config = dict(
    hidden_size=384,
    router_score='softmax',
    rope_fraction=0.5,
    attn_scale=0.125,
    decay_fraction=0.867,
    batch_tokens=65536,
    dataset='wikipedia_en',
)
Below are experts of layer 2 (counted from 0) of a mixture-of-experts language model. Rows are named router (the router's row for the expert), up (a neuron's input weights, with its number), down (a neuron's output weights, with its number) and show model dimensions 128-255. Each number is 128 + 24 x the weight over its row's rms, rounded and kept within 0 to 255. Numbers have three digits each.
After each expert's rows: "raises" lists some tokens whose logits its average output raises strongly, later layers aside; "gets" lists some tokens that make up at least twice as much of what it gets as of all text. This comes from a sample of Wikipedia text that the model never trained on. Tokens count by the router's weight.

# expert 26
router:121112115120132133124158101154137133122099084142098113117104124137111137133117105120153177097117131110115116117161169127145111123139126148191151130099110110122122134147135111112116109148134093113091155101134140167143126168105084102167158123096163114099104105152144172119123180117140070112129125129118137140122118064170141107111123116128144159158119170143100155095131121147159141124151
up0:106117106085122116150151122138134098105121135125123174155118109117144144124108154127124139163153123107123099123109160075140143114177117116128113105126122131113118115128153165110095174152154094156140126169144126106145137131131106059115167114154157160115097163095121097110124130130119127158127126118152153124113079111128117161131116144084138113154118143130076149148161125128116109088155
down0:107148133157121134121134093134117135100091088097114102117135127105116124102106140151118115102111110142144128169082177105137141128111119105146147111126077122152143079120158169160108189195158128116153159153144130121146120148143117103115161098171148162175073166159186124120135131110124104146086147119101125108085092156117124115132139133106118138169089162142136136095119113114157142133101
up1:101112106127150099128101087128127116126126090170126130111134122124128088115135139129124160135085123117176140139133142142106155121082127149175117157116141129146128105110130151170157114153111143099122095088127143111141093131117112148133129109123126108130104127110135138153151127153130135091134129128132115179146171126075112095134165119118130139152136108091155156092139110081140105133132
down1:130142178141123135099125157116078148148167089132117069103148116213105138153131102106102125124129122136171111108117137115113136092164129096122121107129095119102160110108154149114126151135106143091147103141138114119135122114118152127122183138131132132152113124093131150184128181138128111129116127138089128109128173163126134142123089140116114122134116117127103124112105114149138140149146
up2:155118105102096140151112097157160158178107108127188104102082128081106166054137091082129152115106139084078137126156133132122107109133118136113137058111150135131116118137139141125144145146133162182113107125143101154150135108110108098101138140124112131138122152113133145090153131138173110134112113125133118107169183107149147093119163096134077130146166157164166090140128150116153197107130
down2:117152086087173129105078100120127144136146110172165108117112091107166107146104149152135124142146118141133149143168156136156121139149131128153139105126151143140145109123117132111133160093163127104146150150136094106186121144085102098149122133071101144141145135144126179170151159119171085116151108103136110105105145094110142117104154109090097156147127082141122105117147099152150199162117
up3:091145100126100150108178157157131136128112108092140137108140134129167094146130129154153128116132119128130169114145117137132135139098127091128112126141085152107127120113086124110096164171150141101167113119143143118095149153131079139176170133146133110082180146131129139106150107140101126165104083126134117155132134156114088079115123156127111155144163120155113144150161112102118141147122
down3:131097117094099134144144118133145156140101146120127102131086082100150107155085106120157108109136123123119125154107109115135136104122090135106125103153123073116140115088109128094137146142143131076145105100129111120160146135088156144117135138120117163085137191141131099079099151163085135118141094159133097142115170109126124181098146124128082173148154130135111132112142111175096115142134
up4:130151136123133093132095136121152129163118099145137110124101130123173138143153119158098125160135068106133134147158108130128144104105111098147132166108104121125107123120158131114147116106164147129150113112108131093157150114148100101144096111089113142121125117099153109142119147104137153128152113121118132127143110111071138156123144132111161151136117094112129190107117111146086155140167
down4:137157148129105148161076104095140106130127145111095151108108156156085107090120163139122098135123110127127127169136176124138200119058125134132091155133090089148138119139105129075124097131104112150118127124122095164138178175133141171140146159185118133088138150095121126137150112151087109146122135183116136127104096132118119141127116110166143106094144142117107152171138153135125110184109
up5:111119147128111137158120136132099148124130157113114128116128146134117110109103138103075151124108126166107136138129121130092149135167115158154133163084096096108155148147117143116122116135099129161128142082124161102148134120061144144167095128097072114158114099106111152110147160139142166132131101142117154124150146123161108121121165142139147093103102131105130120098130085100079115181126
down5:162109146138117157136106138137101093102141051160118102154113108115131118153137119089141177163093115112124129154160123143151158127131141122131114133100164154083134156083088170150121130176134140119150138098104086192130109153147122142093133097121050166145130141153110119139096101100145126109125162124125109069106103150146120118152159163071093138166117165123161125104137139144128111107088
up6:116131096139075082183142113074160122109163095137131121082101121098111160158150127157079135095126150104122142133115095143082114085154166123148113094138177123157144093088119147148124138161119148148093155107132157154193126171133125124103149156131148133197117161096121139102157120148077137122131115145129116175153096101146147141120145118122132132151168113154154127130142131119174088161141
down6:097099132094150138109106058099172120112099104111114165160125155132113153099125108117126170146101116146200121107153149129124146153129134129107123122136126098164119109111140149143124102084154106140134151135141141095137106098107140119075108112155126128197131177154131156148139112148142103147127131111148119159115152156168095120117145100089096085138123118147116159148130133132116110109135
up7:083179130160170126095129106110127143139133113099066097102106140108148089122133116133180122154148103104129135142158108142115141133143109160134136158147127116133135131117136118129113113142119091105146114129131132139123129159122118141172168114138163105161113130141188136130137184170173133119167101105122102134154098072138154121155179109127157136150119108154116158134076136130126124119185
down7:156113160140129081147126107123154122112122151091108162105096114111146115107058128182133145123168132129078085140082141102094128173171128107125116125120144113152144135155131077135123181123120132103136105122126119109153108146103114099135162124121073126106089118151169140145092109168126132125159141133132153104131099125102124108144101150139153106144132130161122125101148151176153122076149
raises: " and", ",", " (", " ", ".", " in"
gets: " the", "a", " a", "ana", "ala", " Ma"

# expert 21
router:074115119189095126133104107160152102101096112118116145124153156161107132148103116126151160092132167137108091149157110124094117168142128112130129102132091147100132128147086123113161126130150156114110149064161138105108159113095128118158106162116118107140153105165116110127111168151146164121090133134089139104106100130159114112108113123111116125149126157130147107100095138118133127114117
up0:128130115088122125165123128111141125132101126127112109121120138122158112120127106091130131147128105171156095120182068144119112115133123118107147137131139155124132102132155141138060114106141127128161151137088082151126137123174117103140108113129098164072130118177130164129137099117174115136139132110114161130156126129113152137153151141116098146097121141135141127118124117123125101111117
down0:174095154160107092123135132171136140157141141151137142126130131133110133105164115127159142142132145083080132146150130151109139131125098149111138141096106126147120119126125098093121110125146142141109113118097164148134136137104115108149184112085139144146077091127178103112105126163101114124125120143151149132148120137146154162138188107134150125126169132140164113121141135068144130136156
up1:115138134097088129171109100156167131152117157104148093129131154135070095125115090140119127144147088106164132142104111138136160120115123069109163114143106158130112101164125148119135123163110137123108115089135123139132133156099110128137121139113138116091133154163124106094113162140125082146103173105133156169104154137096139115117105116168161140147151117124132113101179150077093103111095
down1:130149169128153123145076138137131121103123089120141130084152169142163148137094091087115104130168094128096170160107099114113113149155128131088143100134161146150092139124112128170120102131116156088117101108078185184117172162097150119142112131122153157122080148129153123115137101133152095145110171106137132161107164146089110096157131129164165135117150139135077095163155139136106109135125
up2:087130148160102164140096162130113158120126090181172156118145105099125097094114114127127149095113160110122122143119132165130128123162131163132087088126113154095078095141099135109096173092112116114086127141165123140095132114107158096107156133096136155110081106111118159132174110096139145129124115190102093107177145134162141110140139099098120109144135146130092131140115127141119143158138
down2:104164106161126138129147145096147117116151142127109109139120116160136098162119137128147152156156098135112130124145136138117147167089111111137148185115105135144130139143121124124125140125167133095093135106162140129114140141128161149155165116115123138098146119099126095114146107132110146135154116090132112105159101138116105121104128145184112160127101073092085136110123097153130150114152
up3:142123081123125123129102116131119105143119107139097162071099121135141123126106123144145171110112152124141127142101119098124127150096146139140117125109137150146158101160121102148145170120112112155135104160110096147155150123141133102128138129120140085140125154098087158118105108097132120164171180135100094149138143108135116183115133114135162102090153100151155096130126105139114148123110
down3:150134155132152155111150124102110130111120077157160084130117097113145140152140102120092139152120143134127131139136115129127114146135133104129147133172133119078166144177128139170091084099108130149165125167120143126091091084121146142132120146088097179099161145154097145132134117128139123127110131120146111156104128135116113130141085110112126151170135136122121140152108141143096127176145
up4:120156115140106093174116113128117099115101099086120130110137112072118119109145154156132150107091098099130124156154123173099128159149108100104096139143116101114130169120122114090159112104114130144130127097135184121145104145139114124173116155123135148149135137118140113115142146131090143135103118122099121141144115112179136140102139155125151137139115110132148183128155116146137115097130
down4:159116180174122157109205121087160106096138111124136160164148098119131070128105117130084113095168150111131111147099147127111115088104152131116113116168111162088128129112151157118061097106121159168140133156134124117099145160129135126132119119118104113107094104140146173155163133116132137135153110160133097077117146130130115117148128161119106164096119151095124094151124166110140073102077
up5:112085089146112123116098104130110100180167077121131151087126117127101145131134099141124158134125126089112140184136118154081124126106113126090114133103096171131164098161101100136143143079103115116110116105141127131101139117124100138167136094123123138111142106153089113133143121162151134155153153136115123149118180066115125085125132143118141109101125083085163100133115160110133139131102
down5:106127129107090126134119151161141143102122144119100149127122125134142125164128162144166132113128173132145126079139129125130137113135139153117133109092102107124130145133120136146126152162109102123120141104101151165119148130152079155124123145151139151120102126132112162116114125114126111141201152112113107129076102133130145141110105112124094103105120102141146116131129118125116130110115
up6:112120111119080106097113084132115104121161109113117126141152146129139140137133101122137142128147135121123155096100156132125120139111099146160107112192137143121139118118112117118114146095128121149158120150134069136124102129148114090138116157151137128131110168140147160117138142132139113131109119127120121100116115106131126101135104091152100099124150133153155143126153136139139155144129
down6:103110126159148124095123127131151122129149135099150145153118145157134159109113128126084132126151144173147120131139124095150172134115127087160150079100128105174115174133085078061164066139132091160114100108094145126155166114123156143155077119116151146101147140156149129117108128120116101126152142164087154131105124148139088163130103071123122105149155130149176139107167132109111182146106
up7:100127167144164140173122123165105142127072145157160130157158126111097118173102120119132121121147109142111122122146122098083128126140101144141159066134164145111136161109128103158134144100142100156087136122132093147113113138104115177121114132171123118098118113110093108092118155091117145137107146141096154126139157129136141097108131106116133153119150149165138116127151126131143131138124
down7:145119102103098146135133154113120128122145135140087071143122138142115152115108140121158134131112131172176097081102134131169083126109088113110152103198163143124125128140156093118129177118132117152151123161112163177119113100081120129081167139106099135100131099131155104126155129068119092121114157104156111117110144162134125149149099140147150109126153117148143178163118078164165131132124
raises: " The", " In", " It", " However", " This", " They"
gets: ".", ").", ".\n\n", " It", "\".", ".\""

# expert 35
router:088111136078091141128143108142123139138123117106096134112185104105162148109125155099143146143125139100080107166149163064076142131117111143126156152134140124109123147144143115131166125119131109139124126116129117133113091103130106107113089110098118148148122106112170140155100128141162105138128081153124147128164106158120164102149111100128104147143126126107154123105139112122120115121087
up0:093143117127134075153152121177129100089093151138130167107096113136151124174146129143094113164175093123148125144073134187136102128123144130111184146123132129106143132120147144203159165083182135154133135132162096155131069137108114118122191148131154122105160143112121085174116132134124096134167131110112152139142130123112143142152130160104138140161160109138104140137126109105133094161150
down0:109124097077124095151106115171122120135159098118123157115167156154112180128118164149143128114117121124068118128178093135126132119135136123147145140148125105116168120112105122153103139147118126179128127133103112112085099159108136108130100144166138149136142164126194115173139117139084130152180110132094128135131175111152166125126111144120126096169131121110129135149140138131115112142096
up1:093086112140137105131093124104137113151130062152120149162090164129114116122091141082161122106120124138099140123130129082090115100147139136178149103163151103125106082132075113120098131141123109140130072083119097132138120159148146101128126155131077101143100133101151136140098114174126158147142165144127104150190137137136143144167123138157121150126103146122131142146132144150102124116135
down1:133157116159109122123129154095131130098136155087117174139134128099117153113119082170078179132172121153159135128163119131142108158108142117115125128122141122117162131116137074114111124144142118131117128126153185169121135137146115092105170155141156118104129095107114127158085145098166098143148132165178144144125145136173141173127125097128163114109090120116165119135130103109161116112107
up2:171186135093099161098154124137125115099124132118124142125166090115135150168126128089146132163133129097153168114120116154153140162098116106153149158141139155138107155110161157133112157118142144132122123121144115155151169097113144103142108133151140107132103119127131137127114133102116142129129120120145133187142136108130132093182106138075144127112129081134117127134117108120153121148143
down2:146117106101145117141145106144123102153110170115131136117183132162120099116135179094164095096117081133099093146109133106100147141129129089090111161120104114083136142155171121116174109103122106117127130148146106119161169132139119115091140139123111164101146163111163144120066135138146114119151102097103147138093160087081130103110120149115107129142120116108121101137144096128110117116121
up3:119095125088154172087111122145181181140144088136145138121188109137121136159145135103094134121161141076087104147128138126117121140137112108105097109173160109172145101147106116104159113113117139119116125138128099135075134148109186141103120129146138115100108162126154169139136148128219142155143111138143128125161168106104163113138103116146144115136126150126146118116138121099151148127115
down3:131108120112114155142101108104165147157156102099108069109119160166135120112147162158105137126142161131116121150109103108168117134145096148122133122125101120134186111110130132128121105157114152118140079161105116148112184160154099163151137136148141105146127141121128162126121101114165155120133161146174103149105125151119070106145097110131153057157120117115144086083171112120137131127140
up4:122116121112138121083123137148137103109124108121136150153148093124122087117144111154183118141165103108163150087149136144102121168111119085122094144135174130137069171138149149123097163162175140133119148131124155149138130104090133119103102154143147139099104161159149132136103141085109120154117114126108146135129188174129090146163121137093157132151131149171169156135109163150160137133098
down4:135117151136141150127131111116156115098117113140128114140199115079159139114121115117119100154110128148106161106119124179137171154118161139092100139127132150108101179181147165133129076112127122104117165145166150135124093100093127151112147136147129178114142120132146104157148134132106137148150143119118077165102118093121121105147136085121136133140103152122162141155092151109135098177116
up5:154159136122137157149147149141119121162109172096145101143150120137160148093147110118128116124143069148149125151150131154139116145152177166151113080119124127113129147133124171118130087187134111148126159112128144118128175114107099101139125127134105170136129129089117148122094106146134124082129099105107106151128122154154157137147146111107152168110111138109114129153140113123107125126120
down5:162146092125124168141148137142129172099084084119144120123150076159131132131146152096121095159095151132121129164126079087155115092161151139157145111112099152133140126065106138126159111110119136125134094156135128118131144161067138136150165130140159122151102140168141155117154131080124135122160126116065123112132097089108166146153114112147137158102163132135172126126130127112146118154145
up6:082153150107122137127119145139138135129145137147091137129126161114103151156139136135144149147109130080116109173098136125156127108129115120177123127128116090127170122091099133141144100116130117113152153142178208141115137161114155143148157112135114149180097139094121126116140118129100131122144113160128116146105113112072164101131162091132159106118156145136081137143108167146131113119122
down6:131135099106105101106142142157116093171086172111149140106146134134139172106128064134177075149115116128120144116127104131135113173188061122106136123127143113163068151187158168130119088120101109093134132114124136131068108130158149098095150102135099153145154147098122131086134134143103146120087100122116119135151132137119145172086122150107122105147143103134138128134138122148081105127104
up7:137160097074117133122133130140162106105099125074114096146102114125133147148131138179069160118105069121090167125130106146117110116111124137108159133087110091125161127111166117133152140151173137128139147148143096124131128122114104063098096109104130160117124130143146155175116163105157127131107098115120145145129135118101123107130148110109129169114140091113105156135122120129128152115110
down7:152122160145112136102127069132148139115131138121116187089160126164135114146114158095129103144121127144115132085100113130121101155126164118139127170120080117105142127131166166111098115124092090163091136122125146130122161156137082120093144160135150104168129126147086152124087115128100142140153149102160104108157109062101121097114110112165126167141113123112132117148136141166103121125130
raises: " this", " their", " the", " its"
gets: ";", " with", " over", ");", ":", "',"

# expert 6
router:164089162121109105117090160127135115103137136105128096086115133128124163100111136128116115135121136125167156127171093111141132163105099136075114122123162100110136142129184089146148164144125134163118156136153138134128092138113105115110123140079160073131146122125168194144102134111111146101132111136139108173129146138180133099126110186099120148122128113124100125147169111130136115119123
up0:118170082112090122134119164126107122112146128088122146117116124134139092138133123087124117155176135164142121168112112117162062135147127151141119081125100126138144092138158155098134127177108077114127152132111123140134148143146187118126135114156108127144167138167125124146087108131136132113120082125149153152174091099126191094115113108115152109085124112140097151102166118125070133120115
down0:146130127142164113136110137100140105121113120168119111127086127088109105128108152148135138156130108135106138096131136186167111118105114100136093077094163111128115120146173087164137131129157149086132082123097135087118159141114146091119149149114156093160149141108111151090144144115085076120133131147149116094132136126118130117117176134125167135133107124135123106124137129134149136149116
up1:114152117144120166126138117134106152117085136162144134116130118147128099147091143077191098135113148132157115164145095150102133108116104157127114185117120081092138110125151087172138132108133134092155106102128144134130124169170134152147103122107092091118140170149128118140133116125109116152154115139155139161174152138121114141135123179113127117149091117127129102111122083141142151142153
down1:095134132101132124163126133136156109132127117110116182106124077175135149130118145114122138147117088188141110147155114096123084115157195101100101153093153174124114090117160128115098112093122109152150139130126130124116127091158147125099098133134148134099143159158105097100112130159115118112109163119098078133085067115166098124130129149108139090096176144172081111142105129122112116174121
up2:124120133151095122132094178129179095105125117124082146181077129108127136080105127173127125133137057116146142133154110099141121121138115177122148116085130128094105116153104158135140140167140127148120129128136123130142085100079110118121094095137109098096127124096137159138112149128130109082121115153152093162128141133099135119148179144124137072135124099088138126175132131120104126101129
down2:142122134111156096190143131098125139159113133125119135099151098161142117109095123131118167143141139144152102071133131149132142101128157159097152127136118104149128131114155146148118157139146113166134121118147102125143143154139115161142153133106141084143143149115133140119151079127136158100120190112101162110121143135133119156130141133095105121140159127151108130128093150108151107111117
up3:121167181149087141129138133136110138125111154163112107154098150088100114105135102089142102158132129106119180101109128117132142144104161121153145136141143160120167134134137151146080069143116123105096156124172135149145139111112159122108131116124128160174073100093083131116103069114145114110136136116138155152112147163123136079213178105129187066102106125130128116095101169152152130097126
down3:115128114165101143116108112134136144162126098094108132136093130109118089120108123120130070093165149144145140098121127146144165148104103148137133122094132120181167083137140128099172100112113135112117136151101095148135094145154128113120097104176106145146122157168100102112133130130129126164130138133146101104105068153158097095073137107144127124154116141152070143146185140148184119121118
up4:133133114163096117174128102156123116139111141136161161136155149125101149145124101124132116100116118131120085139130105087162114113130115157163153151101141139145095100147104166141128137106144119173149190147121103130162131160104137106083138114144143102085128159100148114108123103136152099131136082122114108135175114116127198125149133128084146094111111094114128114103111126095154126112159
down4:097169116139169082168094150130156111139120140113190116074136153162118146118101133153149175137143086091118109146127152159140156110126092119141170104114114127139145112130112143180092153103129124101160110071109141093096147106126152107137112181133130122120081156139190089088106113152112164097110107123124150143123149124081098142154130078135133144134147111126127118129123151122109114155126
up5:109141118099102104087097148147157145122145130116121178162110105163132091114110098134149118132142120102088152102133106134157133138112159146106153134106115108157152119137096155190123130167102169051129116150154141130179123168137128166115080116124137123131163132123174144127148137115104117104154108082127094156099121131065153088117098118115058198139144119090157135123149128127068111106125
down5:143130153121137143105137068128126168158115069125104146152144099122093128158111121137095082113085123115119084115106132161077112151118181108148125101175161112125125113138161152075137127111179147137165066117119118110126146114122146139123136130143147137150167172142119117137094134123176128134150139184119160084136146111114091122153098167144142109108089099177096076138139109129153119135141
up6:107098084144097133137166150144120146135129121110150134096094089102127112137113119066107133154114124126107108151111143128143086125153171110102087157072104120121117096110097132144087132114151106121086124111122087159125158090111116124139098090120129127087165167160121100113113129133153148148114146166122113117068182103132138126116149125112148147127126113116088116148125114152118148146176
down6:114128114116138096153129144151125091139109087167136124119113133132159156120128169180138124098101147173134118118098160143081146115108137155194154133112154128148114108182123146075139125119104110137134124144107126140124112150113092158111099098133126170125128118130136155131157137121144104118154120128140121151076149142120117133099128119122133133147120133109171147138129086115101157140112
up7:094039102128162147120129070161097140082148137108128149152141144150135100192123070090059115139161140143084156098123143164147159116117143133133124112144115160098107126092134138118128151141153156088137145107105083129152159166151162110125132143100137121136154149141094137148143099095107112157168131142128138157134176156121115131135092147092141124111123132131178154118138135138165103148126
down7:120143136085162125080131113139129201117097135137127115145145108160130120113127189101078111109133102172142110124094075096131147151147139098063082072107162122131161140124163126102080143119130190096146140190100131153137121143113144118146092145100144102122146104145138100141111106100145102135123135137147111136138098087104136128232148116151140101115168091174121143088113146108137098120123
raises: " the", " its", " their", " his", " an", " this"
gets: " to", " from", " in", " on", " by", " through"

# expert 4
router:105136111096170148128118120151128153133150093154076138107140123135138112109160156115133122174073185129117119136104108159142170156143154152125141115109120111076141163142098156166124120153136120107150084155110134086186153114149129126086152135155136090113139112144098160143140156144155156140157169168122172109081114105123107132160073107105121089098134129114134155068112130102126132140116
up0:095136141107117167114165088162116140152158147144105121159145118110110141122116125134112164141139137115147152095118138113141142108157132157160168121138132113139097132126130125080129140138130134140112186146106166161130123118147096091153124127127077116092081182121088095122138108117096131129121092107151111121174136110154074108131088165124124124124104124161135100137158137115169163178131
down0:160091131139170144146135117161149151114111168146133117136166127109156106114136124128155121108156129138134097125126094154128156112164170150109117117146109103151068169131116129151115175130113163080117175181109184142120156141128141127162087086117157129145137108146139111130113114126119122155147100093139136161115129143111080112085117123101141154141139125138139126104148089115149148079148
up1:134125088132106096142146080103136136110143141129132124139122090113141118114155112121135145132114152108110143137092105162136104096081136124147148144092160122158195106135098133093100132113101121110138115139126091145142131113125155126114179179178128093148128132179167166156126154122106112123141147144099145134120132148139118146110134183157084116136113098130088152095174147118113127114090
down1:137147150095119149149173186134085181089111148091141094109171110107165188146144144127117145120111086104081101067161141119118146101099150130139147137094118087109117121139115132116107188090117129103135165103141136114141120137145126135092129115125159101143170157106119144128145138130139094135130108152070141148133112101122132131119131140145100127083116152152144106142143100122129086180131
up2:106094125158128106139148120105131139133144160115145112125124116151140126124104143101120146156149133138158167157132136150166115135127147138130149132170061080130151092142142113146143137116139130111119094143109127113103097158138104140127124164153128078128120101137098157104124175135125132133117123137114150132145147092122147112128117104162147116116112166168142144107146097105108144100090
down2:149091143156100147093121120124109097132129140110106137133124137121175141099114128109175071097107126130102153141140162141137101139117134118164145127070105102119099122130126145131129112162117166101141097118134146124149123130149073176131124149125137128114089090166116101164131108074138184132165184114112135138091171135090145154115155166143119081136144101109118099134133070089109120104158
up3:143167143057111165062131127094152146148127174173129109131144125132151121110159139066121118146132160151106121123174134110123097099108141110131102173120147128139183138148124105107131113177159147127092131134130094108149111115158108119148132135146090081161114095133172128077113141104143148121130155110164139124101096130159128113145134140130160119117155089114106119095147156157113147072157
down3:119140170086158157123089147131165079122157139168125140137121127122147092109114143100129108107139119126101119108144120133145113151143176121146127137136151101123103172153125091068130084164108120149148137138139124126133148127103145121155175118125087116155173169107131118085096123104108142109161171125099147144122130138133131085100142121116159128146113108120193106153109129148128104140157
up4:077130169141152106112119144095113154086126138144092097145116141131147116124140129101101127136111161120138145156203138154135127100134108089159140100107122133121128110140153106090127086135102161129113127109111098167115149155135103162118136119112143107136106181148120117119180076141140089165101123160136131147140120138100111175107120149120119159157154128180143113124130161149122118158129
down4:158167119122122121123148136128133176136097128158134157117112158120113185102085137103119150150131103078132136149136124127125124084167115127123086127104149111131113134113091144156163156180122155119090092149076143113090137134164119132115113134111130129136095123124117158167161178123152108155093139112087085150102090108139115154150093115121125087136144113167099191164122150118087110096095
up5:113124093125101143105120133132142143139133124115172127101113132079090105144164117074165107117181132133145121151124140148081151123128111127161120126147122160060103127157081097164144099147149181139103119144098116132145142144116122135155125146100118155117161112114105140123113105135116104138125128086118140147110178103122131102150144101115142137120122161179111104099161144099109158128099
down5:156113135113138157092082132190081102132112150111159127101107154128121155146167121155130103123182076154138131158151133124140102104111149144128121149125111144086129078156158124080159109116101142137156129096134127122132137141136111144121094137086118085125151124111120123144108189120121101121103129111130118204135132094102150095123159137157131133139119139130130114097063111081149137130174
up6:080183100117058099127159169127123140116135107107176151153133130126169130130140110073149106124132141129122121105151083096152110089152115116170105132111129128138133146134117088107101174106163140122146108152154143138143146123127140099165090117140152097135161134160105099110134114162152202124152121141112098134072138114171106128149153115107145122120137111134132136165123161109114130088149
down6:125157134170142135111069111133118089082140120149125135121161118128124124116115137100116181075169136113134108123117111154158075164122149132136113136098145168132127121143134095150151081116103128154157110131127127168156136080159092118128129168110123127132156148137138099070096127107126154136141122131162152104140104135144137174139134159129098202088112176109122144146134097119163103120136
up7:133123124132110129145157151097151114109129121140124088069113158137120165141161166114138140133148101155124137148109136129142137148148139150142124094119101138107141142094148136106107100171153116108148124138135151128094128147096162126137117156167100121175116112098124114082118118142124126157119143144109125088129107133124157132138110156159172127119107155133116114119142110121132127062142
down7:155100111142188135145168122103086124136106135136073134106151116123159125122171126128142137129133157133149122116098122123146117145123125153113127126129119151147142128127099114148115167175132136162138158129082129139172106087134120144064145099096096147113123127177129145112144160174114144132135103118109139155130079116142109109100127136146141133144110115116120126115122155101100129111129
raises: ".", ",", "/A", "\n\n", "ist", "-"
gets: " N", "in", "ar", " H", "an", "m"

# expert 2
router:148098120125110093171140157150131124125124144109113120135087131116124110083166116104141180101134134121100129117130163102137099070117142179129107097124101157100123128156141117138121134087122105122103110112115140101139131136119149095132160126125164173098158138152101093131146102148169088148076121067099102134128081137088127146124124099138125135130092167168142141162168145128136120160181
up0:109153123137118100118090132112119093125119095122133159126105141164138103188140132097074123138134108128097127139101130130108125187143137126168140165125116160111126171119104139138164112110129154126142121102111150090130196154164131116089124136119163120071107098174135144128105085090104109134099146119172135169108148105116096150133109151118138117090096153135102178136152133135146094118114
down0:096191112181146105119076125129095140140117124098082160106143152143137127136125116141099113141141139115110111166120110133120134157165135167108120171179156099118115142135129094142169129120142130102133144168125165085157154158153158101151140176132152138120081155123177090095119111110157156142099135146160173134125178152126145123130161101134156136091104112131127118151126112105127065112156
up1:112145116130128145181119140144124119131151102126154152128124144148138135150131129106148102150158080067111110148148143136119113115120129158122141115093112097090140129128097175169180140071153118156110127129140132126083138101126127137145197115146120153097137123161090116079118137143181137137135103127105121155149111117143109109113150159122174104085092157165166141127125129123088118143108
down1:124117118126112119170121127153123123173149081135151122113146129124127142155125110118149067122163112089129113182146146127110097163120149098157122146119172127154106115114101123157189119129116149124113121122090160154119161124143155159135136115112119105125144115144094135103116155107115141147109107149150152153107092109156101095101135172106127135107132156143125116136143103100101160138121
up2:133113097072070178140105146142105163149123106145143096090137098102127135073101114150142114116064126109136153147150123139096177147140088144138122076195131099133133132143129097132112129166107115099145106096079165191132110092105081128109111128126091144135132152099138128097165147138118153109150110141135169142131109148143124129136140147124158149122130143119136165167132093127098102136112
down2:124109138127097104080130138118156134136115139114147104113162111150136135110128132067097093094112137141140136121131125144116109131175055134145107081195111102101156128155134144115119118154084102122146115139119122127140111166140133096105094120133146120139112162116113135134130129111161128166136086148140142147128119111120149146145123137117102158101113125101172167123143078147146111125090
up3:077075083145126162120159126143157150150062127116129124122108131094122177094168125133133127160143140149131154133118090141105104103095104138145131130095114144108091143109145127111128131125082146150122158150127117122121115134070118107122140165133130120087142114123094153131112118128131105129156137124114082127084090137109093132131150095113140169113108110126098121120154155123141100136135
down3:110156119067122117130159103139097116138075129129100153133074162116082128129138116152127136108105120113122126133113156136055088106114088127136141159128140140110123125131163102148132108131134134144110137127131152102107135104099110113142100142112114137126108116123111092173133090082120062142126168145103115143122122129128107121100134125143122129084139134143105136100151125110130101097159
up4:089099177125103117117122163125073158099150104102122131120117157139107101126154128106098095104095165140134166132145128098106139136096093143182121125118135114196141109091111114100125134126154115114129120043139112153175120095124121150121106093125128114151100146133166161155119139170117112099115103113164111080139129132124131168126125121122124091125112171089083107140121139133122109116117
down4:116104108110106128134127158115132111095138109114148128134143143093130108120172140145119134113117140127162120148137115127127158118181109122168109127132128108164099187143146146149140125109100120116111136104110123096153091140117131086113136171145137099118138151102137117190107110126118096114133121090110130095119152141116152136098106185134150089136144160126112119095127127135122111116123
up5:101149133142135119142119141117149098168106135107136135125129135144155146120124071165143127153112114106115128113102121114102107116165122098130162160130100144126139115155107126176102116132167161110123117111134121138133159100092117126152116095121112163127132111090133119105096128141170103162075111127112172113121153114131128124137106128138115160149112102137124130105136075094109139124121
down5:168113179095125099129154161105116145137169070136120102158096094165132160148122091143130099177116133139100126117117092125108127133113168140101114103129140151152115103168133105148146059098122129139147145123131122153127141118121121131114117091107168191120166127112129155148142108101107143148163169088165131143103103107114124094134106125161149148101083111145072144075104120131130141161113
up6:092160160135122126123148130121115167138150182144158120061185152149109094101108135100135174113128081126107150105118129132124069150109100084150153147136122105123110111148117128147135135130160147146122145131108158140194113114119123133112149138142097119101131125121096103121107120142111158154148111141126099119132136167180107125140167110114129153117139151095139120161144166104119128114136
down6:200142103123123127123160149136137157115098132146152111089145099133111084147117120099132089108162087120123123114103123143154117129176126154125140122130108102122124147146132131166112082133183160148156113135137178133140124159167132148113108121099129146121136135134129126148132151123135162148142134164106102116099177123142116110172097134135121165096122146117119122157124171081128130157162
up7:092121125119118134105119137123147139135160123118118161131101151110111124101168130134128095127152094131104121107173129140103129114104108073157084136117133138145124123149091140167132115061138129119107134127101114098139162060112153114133135162172145099100124131100162115139134137109134117152114122127158135125117145159156116093091136069149136092138156104079143144157109159147119112131089
down7:137096145113170116117125175143123107150143112101142173134100147127130134138135149171150132147118097171126103150147121121067159121117125115103112158174103117173119092125111142124129126106133127141095103163127091165120105088136158130125142132123100106134100097136105149143110154118156143135133151101145087141124132145174131101107151106115140120093158177097108108100103162089119107135121
raises: "ina", "re", "ron", "ach", "in", "om"
gets: " ", "|", " The", " Binomial", "″N", " Th"